{
  "num_hidden_layers": 14,
  "hidden_size": 192,
  "n_experts": 32,
  "experts_per_token": 4,
  "d_expert": 64,
  "d_shared_expert": 0,
  "hidden_act": "geglu",
  "moe_layers": [1, 3, 5, 7, 9, 11, 13],
  "router_score": "sigmoid",
  "normalize_top_k": false,
  "routed_scale": 1.0,
  "balance_loss": 0.000591,
  "balance_bias": true,
  "router_noise": 0.3,
  "init_std_router": 0.0116,
  "lr_router": 0.000677,
  "num_attention_heads": 6,
  "num_key_value_heads": 6,
  "head_dim": 32,
  "vocab_size": 32768,
  "norm": "rmsnorm",
  "norm_place": "peri",
  "norm_eps": 1e-05,
  "positions": "rope",
  "rope_theta": 10000.0,
  "rope_fraction": 0.25,
  "qk_norm": false,
  "attn_scale": 0.177,
  "tie_word_embeddings": true,
  "parallel_block": false,
  "extras": ["capped logits"],
  "init": "uniform",
  "init_std_qkv": 0.0346,
  "init_std_o": 0.00654,
  "init_std_up": 0.0346,
  "init_std_down": 0.00566,
  "optimizer": "muon_variant",
  "learning_rate": 0.00349,
  "weight_decay": 0.06,
  "lr_head": 0.0193,
  "warmup_steps": 200,
  "schedule": "wsd",
  "decay_fraction": 0.316,
  "decay_shape": "sqrt",
  "final_lr_fraction": 0.02,
  "batch_tokens": [65536, 131072],
  "max_seq_len": 512,
  "doc_mask": true,
  "train_tokens": 595600000,
  "max_steps": 6145,
  "dataset": "wikipedia_en"
}
Below are experts of layer 3 (counted from 0) of a mixture-of-experts language model. Rows are named router (the router's row for the expert), gate (a neuron's input weights, with its number), up (a neuron's input weights, with its number), down (a neuron's output weights, with its number) and show model dimensions 0-191. Each number is 500 + 25 x the weight over its row's rms, rounded and kept within 0 to 999. Numbers have three digits each.
Before each expert's rows: a language model's description of what the expert responds to. This comes from a sample of Wikipedia text that the model never trained on.

# expert 16
What it handles: Middle and final word pieces of foreign personal and place names, e.g. Pet-ri-ć, Marimuth-u, Anjangav-kar, Ky-ri-aki.
router:523461539550529483472502511530507429481503539440484481511539524529505469392483473522522507525517497506506488509487515471494483532516515512481492507509499517478483487516497530509489500518498515459517518488497496469509500471526524490489467508514500461485525483495484505488507518475580564491480493552481491498501484525515525530514517511488507501481478508490538507495522468474521476500518479488512467530535490525524483487496498520477477488571476542495492472437534538512479530503493502475517520477486480449530504510526530503496489507488451484489496465474490487482509475519479500524
gate3:478511530540555487478492523488495509529493510473503483469517483512489544489523476497485521500488525505514467447502507458489467503528540488498480524473447513485521517540523468485517515553505489570517468477470535489518511515467523492503509519498528510471459498509507484479515459518511533475518467475458504492500490464546503595494516491486505505494520518511544521508476467517482485522466462537501474483481497512495517486508518474499504495545470528515522534499500488531479508507499494503529476439490497457500499498487524527474479539496488474493524458472445456506530498505533474531
up3:515482489517536487495465463484497484495505481511461533570520496472448484478499531517495465488498492508490513427494512472531482488488482505504492515470466510492552520511500493546478492496498421502530493512461480512463492540483499461482519507519474499493475465480464444492452483467471551504461525523488525501496461483507524524483465544515501495527503484507514471460491518478495496492473430520468507493482499490507488494515507498541476487509535490522452452464443509533490520522524522505531494505496490519506511483521519511524484466508487513464515482477488514468449495499526510506
down3:503514523528455522530467485491509504497458481551464488536421515516482491483474528481509517509522512505489517513515475465538510456523518518504516461498521471485453447511484515478506494461514515486506488470547504486508501552513516481497551516500513483501470490510492504464515508513517476505499493483538442505515513497502475496516551517513529485538532492529467513543498491482552523497485511506534494510449490506464492511486480562473497524522474498482516487528537494509573522481509534528480494526485504524554482489494439518543486537495518500478486483534492521516505534505515514487
gate4:520444570509566510518468496505506437514507518484496493547511497523494465484536468479515499470531488494503512502492515447532482506510489491529489522487475503511480494545498524524516467509473520484490490549481492498488482485498494522524483513495511512437483483514480503523516516493566576520494482524512550514530496532492473487465507465511493501519507537481531471509540446483514468496495484497516465501496511529491560497529491501521481528512483503480487505454533489536506500487533472482476484485498513482541501499481517509485523509481491474442493458471533485462514474547496474518
up4:484513438485455482493504494509470545468460482499486488444472535500497536518500512475506496503485497494478457543539486512486524492476475489482524474509510546448519469464477464499518515493540514546527496499496482500498484521504515444532519473505477506551508515516527514484499498525446448503495521490480487466483488471502508491508513531448524495497531490550470529484500504509526531504531485493472521496460481514515489483492517509466545494427511470485524465558446472469501517536496507489494526487534516497480513514530514485532480511509518531540502502525467515536476492475506518493
down4:523511520432473480497511528465513438532525509487514537521491435506482444461490497508498496473499496514537523505510522434524488462482474579493497528532503468497481470529473518511542435498479490486494508509490493515471502518499509521507505517510496480474516491489525513505500505516558504505423504509532499498506499510470455500490483455522521468504485471471481446518484502499475513519507480503525468497503522531529491489473499542531524530516538501508502492467503551517504483519500479460519515504508528470521498450461493498471506506490477513494509471437507478494509513491491523516
gate5:458521565458518533469497473530514486499479490502505441471503456479468519449522477478458488505499463523530514489495540468484506508503525491515515489533472500506527482546557502521533444475517486477494514472495481475511491488530512475506496471490469460502517530532496529554518518498523444511496527523496514486495553505486539514486542490527494464523461543498485488511483484487467549507497492461499463526492486530504520502498470538495502516504499523477510506498503522508476460556532501481518503520535529538520463512504537509484536492500502516456556528490493482487501508523487512516
up5:482527483486501534500459499488474503519502479513545553584490552531493498529508466496469496462524519459516484521473449534502484453512502506524529486464499533493493550502533506554448532531480510504478455543527515507435473505496500483533533473517444495531535492487532483473478501521507472476498502535497547501488461518493489490517527512463495498474581513493493482461538520514521506515472490497519539494487462498479490468532505479492519493489495520473506475509476497490501505472477466477488505487504515523494521513530483500487511529481532519493498474522509509466480508516491494496
down5:510495498478505542466497473483568508519493481484504563518504495504515520488532471460523513497501523523534489507511528513481514497480484535473538495537469506504536494504471480512507489516501484544550485488513439495498459487456538492499461510464515524474509520515505493478510489490503453547493497489494526531549485463481467504493523496457519514525514535486545526472490509492457510526477475481520477504517517479505492523522506506455505495453531511481547489477486524556559469510498490493515526424545505472469491495512486493478488469512481550506486454524475494515491471479496504521
gate6:516480469480503523482481491525480495459505475492478527482498504487470520467519518492483491495487502487473442522497524509521526469484500472512517475507525486496469475519511537498501529481493491518492458506501457484494498530531492524495456529496431471503510505544489496464491559487526505497490495525526556475537497520509484478540467516487540496522508511479461470497476493485503533506522505491497481498512477480492510508553476484514519520556514501533454503533458483557546516481497486451498487564475484542522553486490495498502505450470510525483564476533503488481500526524522443493
up6:486496502506511494495525537493518530522490511450545472484522521476499508527487492499474506505524486480494551491486474513481484488494492535488498532483513487502504485493474476537506533525503520466504495554504540474472485483497522443454531491481532455535458488439493513530519477505481516488505538459479493496491464511504507494477514501499483546511524497532544454491528538488517464541525458486509536500491491506541531509474559489508535488476430486457510509499528465441492487502505517496479518469529504503457476515512489518494508551505497516518455521460459494530492524451504485516
down6:529546512455473490512507455476473492485483521531476531493536493492514524516528480506476511500481491570532513512498550471506488508502482491507479479510490474477520503497525495514513506501485459524503496519446464463452489514476519508556469522436511543490497466503507487436498493509478488482474485528545478492509505481488511476531488447508518486461506489500467513521459483526510519494489529547468474495484472525483497567516503526418509515518509488491485528494557508496521514481486484500541538513496514484525516506491506527466509466478504477508489499533485461509490491521534518456
gate7:487447456528512481495539550493523523510523485525455471481492512496508479519517488479508532521519494523475536479515491475476487495490430496483503498530519517521524465511466540483493523499500520493519458479483505520485497526499540495551471458522493449485504487486516470484471496514535452489508514506459540486519466537499466520501465513514531470508501533492495447516504514540515480513502501500560482500601464513502500510426480491509492535483515509487498488495498484485519541511457511536503528530511469495476492488523485531463501460502506510491492493493479519486498507481447488499
up7:498479504497425499464449450479517493564515493477538518528472478542508513499500501534524472472530504455492527512500526552502472502517501481516503479522521496495524506492497478530488520497459485535510523495560483489472511506554525488461502474469521533501518526486485508497474478507511491496491525532471484540484517505494490507494444508554473524479488432542511503520457544456499535473510498504490521494478499468520482473493473454496506519488475490505504504488500504519435460531517513462480462491514532475466491530445503508472493512473497517507520489485466481499517493521483516486
down7:446563502498504524523534497537530425518487546452496485519471499507462501499484487519439507517493466503471494473523521468456478437506452505496498505510514534536497496512504534481478509468504484511521545520547498543528509501493472497461472552466519509496507463508495475509477530499496485497484515507499496480479526459509531508478475502519520504492515483466462520501520511443525488486463467485482527504512505538522528529547532508566525495482487471502493484498535516489464506465499508478493535548488500524488485514495478495480501530501506485480527544489519514523514507498521496547
gate8:484504432515505480485560517481429554510523501458498473504501506517441496454474490515531492497553521508503484513478491497478515518509511493477482539517433499482486483495483488465478503492517531454512479514481472490492474482499498439492491514485491485454500473504536486488540483461563563472480466491507457484527507529505502482493487478512466514523498479521540496516477504498519440445492517486524499516484477510518478506500465464497513464543500529522453484494515504488512520467497509515498466456525508507505496519489507512481517505533494511484520464510509524481475487458519481475
up8:484509500529529503504436530490502522503519531504489493493514548495495485539461502482475520462459519504466512470463490449540466525521521538511530488487510502467516502459499536494457516465507522453471477450536484512557482492484529479516514424493520506459515525476524482511465470529472456511539500527486519552500493486491530475486497509482521520480485515519475516507520487518476502509513521507525519514495491544513525471485503522466498506495472451522525505463511480463522483506533503530487483499479498512514543484518504475478512495473493481471456504559494527487487513438515492533
down8:486546470486497454477529472493483538511483527479473495466494481506512521502524533459518473544512521485512474542547486487417506494507474444500520531491515476493521465548472467541558516501493527455543524495477511494506523547497487463479477521474477524508467467472539481460514475455540509479476493513480445501488527504519506468506520506497498507524511449511495496499507485533507518494468506502455485488464475517485506496557480498479504492507510544521494463525502511531526528452453503497508511508489543507502497526521475540494524524502501489484493481481490500489501517461507508490
gate9:508520491518512502517476518488526490519528528482548521543487483519462549483483459518498460504543505542502504472432532498524491515475504492437483542470487507481523511521523522515512481485458535497450486490494468502527506510506501484519532502542463495483514509457498507523517461460517519477468508475547493506528488506519513491484479505497510501563506484504497494488501472465510516486542513512517492485495463544511462475474510501480504503510499501482500513423544466515492512511498460457516548502534466458548469504524495503514482474527484481510445499488516485528491501497492484436
up9:490517510516477516527466528521472517509524487482507457502480512458511521498458494494489512488495469467473497519518548451508454485507467500504536506500479499489480487489510523510535516489485488484475462492482490504492519495490521498501535463544507505506456465479483484489495553474501513504534500492508533498472435473503486493525470479517532469472515505490456513489504467540482518508468535507518466504462454521445518484501481488508477541504523459534504515460498478485580563506492485455529527533496465468521518502522484502504484516512505496466519459497540459477529482484454535535
down9:505465460522498543486505524508476503470479486498521495508526476508489470495439466557528501496467499474504492457440463498485530504461441504504515528522493481462494459486459474488499485460503492515501512534513493466477521487528550480516486536484486471490533543504525527513517511458510492512501509519474491472507499488521485496439487488479491500544514576493506531533493514472513489511499528502510532533569486518500518504499468474484493490512539512535477502520516473530507490513502473506502504464521452515536494504530537460499505492505517486514456486535542552499508479513473467481
gate10:462514531511535456471533551518486474489500479510540503498496485495453457514499472462459497524516514517507521468526545543470519498465523434497436482453498488485539526499546496491512515498464500537475484514517522508473523459478479520483468517510539521496449491481469475555542539479528485541512472495505493532489517493467514513502484488510454483543491454511486484502509490486492521432538504525514491534515494501503502478487521497507477507536472530470523486493497503481503554503499517494486501510543557520481500510485515464493519514483545498480477491497471491494505480497494494495
up10:465476506487444534445509503505491497500546525554479533492513471480499455454511543511507510478504498491497506489513510517508476485511539502523510517499494526545504495511513464486488542484425520495490529508505496518487506471482511455475482455478479503483483490521507496592511455505468487546505503467488510527497511521496486503476505444532496533463479499488492505480539527518477467500489520497484448469506491509499498528507538464459487505508504510513482504454495523524496541497508516504502475503463483486536550502525492548517483528466488508520485494536508556484478529538502470536
down10:561494481488486482455521531518487507512531522442464509483542515452518518517497452533523519490488500512484455506475479526459519526492521491538482502531499473517477532536471532516521490530493484482503543511485465465512550462507493465485499491503459488467510508521544514481513528437496519460506488526519533514489500493505514526517525479495461506528515494493527485499460489545481517514498485477483507537532483459478476514515492487507515467576462499524486537496535486549505505511508513499560501471470479487474494496516485484525499504511462474488522476466524467465521476490496537497
gate11:553460511541481483479442527502496528487547552492517503515456490458520518465482542494514480463548464524510496492499519462453490492476506487497458472471543515515487490504491462508510459515488531484531521487469505514466519476502488505437492517498494486511475457498518472550523558511498498501491502520512501518517530496482529496531451484507495497496512480570532496482493514490535493491519518497544474516479480510481510481470493505505524552541489506514466506483490512496514496545511487528545491536504477516507521517482480501496511510507489534462495498567503440466524519476519488495
up11:504496476532454464463463464470493513458518494483462508482531554478512522529487529500481560506526454534485468479480473473507516514548464487461520505525514496523505474498520546464492503482518534469503494540467517522480530499513528505474489468511469529455528482532488460493550497516508533474493513481495546493511500539484483492489544504488516469465523477512473470502468538523490530532497501494483471473496528556470503522480492488532508465541506501503482499476522508516526534483507493450516451516506479551526485490521482491496526504500495524488494487507498459516496465467475542493
down11:526538507511480505556512502462486486478453522526532503497500457482539549515543502573500508480530500514512491485464510495494495517500501468555496495480542481532471469474510521468515509504528488524469505471529479444509454492478504493503503508520546513514537510520476491497493495529489522453468487527504495459522464491488516460469533521492527546486513463476502504466540512514489492488490517486528533479475491528473503528493480493533498519469452508471527481469518468505463513545468507476468500542503510478472492527506475549512524497496468482495522501538489530511486524504539448474
gate12:475490486508409471474454486472481489499509501479525532513466470500531488496492487493435487560478505506462470521510549534502518480524502485514513468500501509506468494517482515498485487483463471517480515536484514520470516471473460541474485511481511485514472526474477482514505478530511472505459475472480461492490484534462498479514498483465454486520484517488527498460509476448500506444510445514499528509517502481521539469486558481486457491542498518517474523496491525486498454487492497478542522498513496480495508539506497535513517490490521510479479473519442493476474495460470508469
up12:491505489495493515470470505545502505473455452467517445510490475522503497491469534476541509522458491509493528476471590513506475523529465473535482444457480480504491525528555530539552456536516498485497442504513516531494481498491479502537476519511503512508522501512478519538496531510491479480498482485480515515503511482526488533510511518527494502499508515515486501541495432512485494471521493495538464509458503508487517483505501490474472527465539509488467501490455498524498485493438494505522480502462515532490496484516502500521489468523531441512497470483508502516472464508533485530
down12:493517496559494467523495502477500475505495460510489519498527482520509536508451515539511472509515513473467490490544505519498522453457499520513513497521472534504545575503493512535495491480465514532519513482481528536502530488459505468542517510501486522516429492501501487525537495449508469537510550473494483484528526493480513541496539514494476473510519512519548516488481505489460507534504515525448457495485541490496504459503544509518497478514449533525538505495514532523522481522489516502530518514533465474509476489485517534484487518502482502514460483502476510533506513457481514552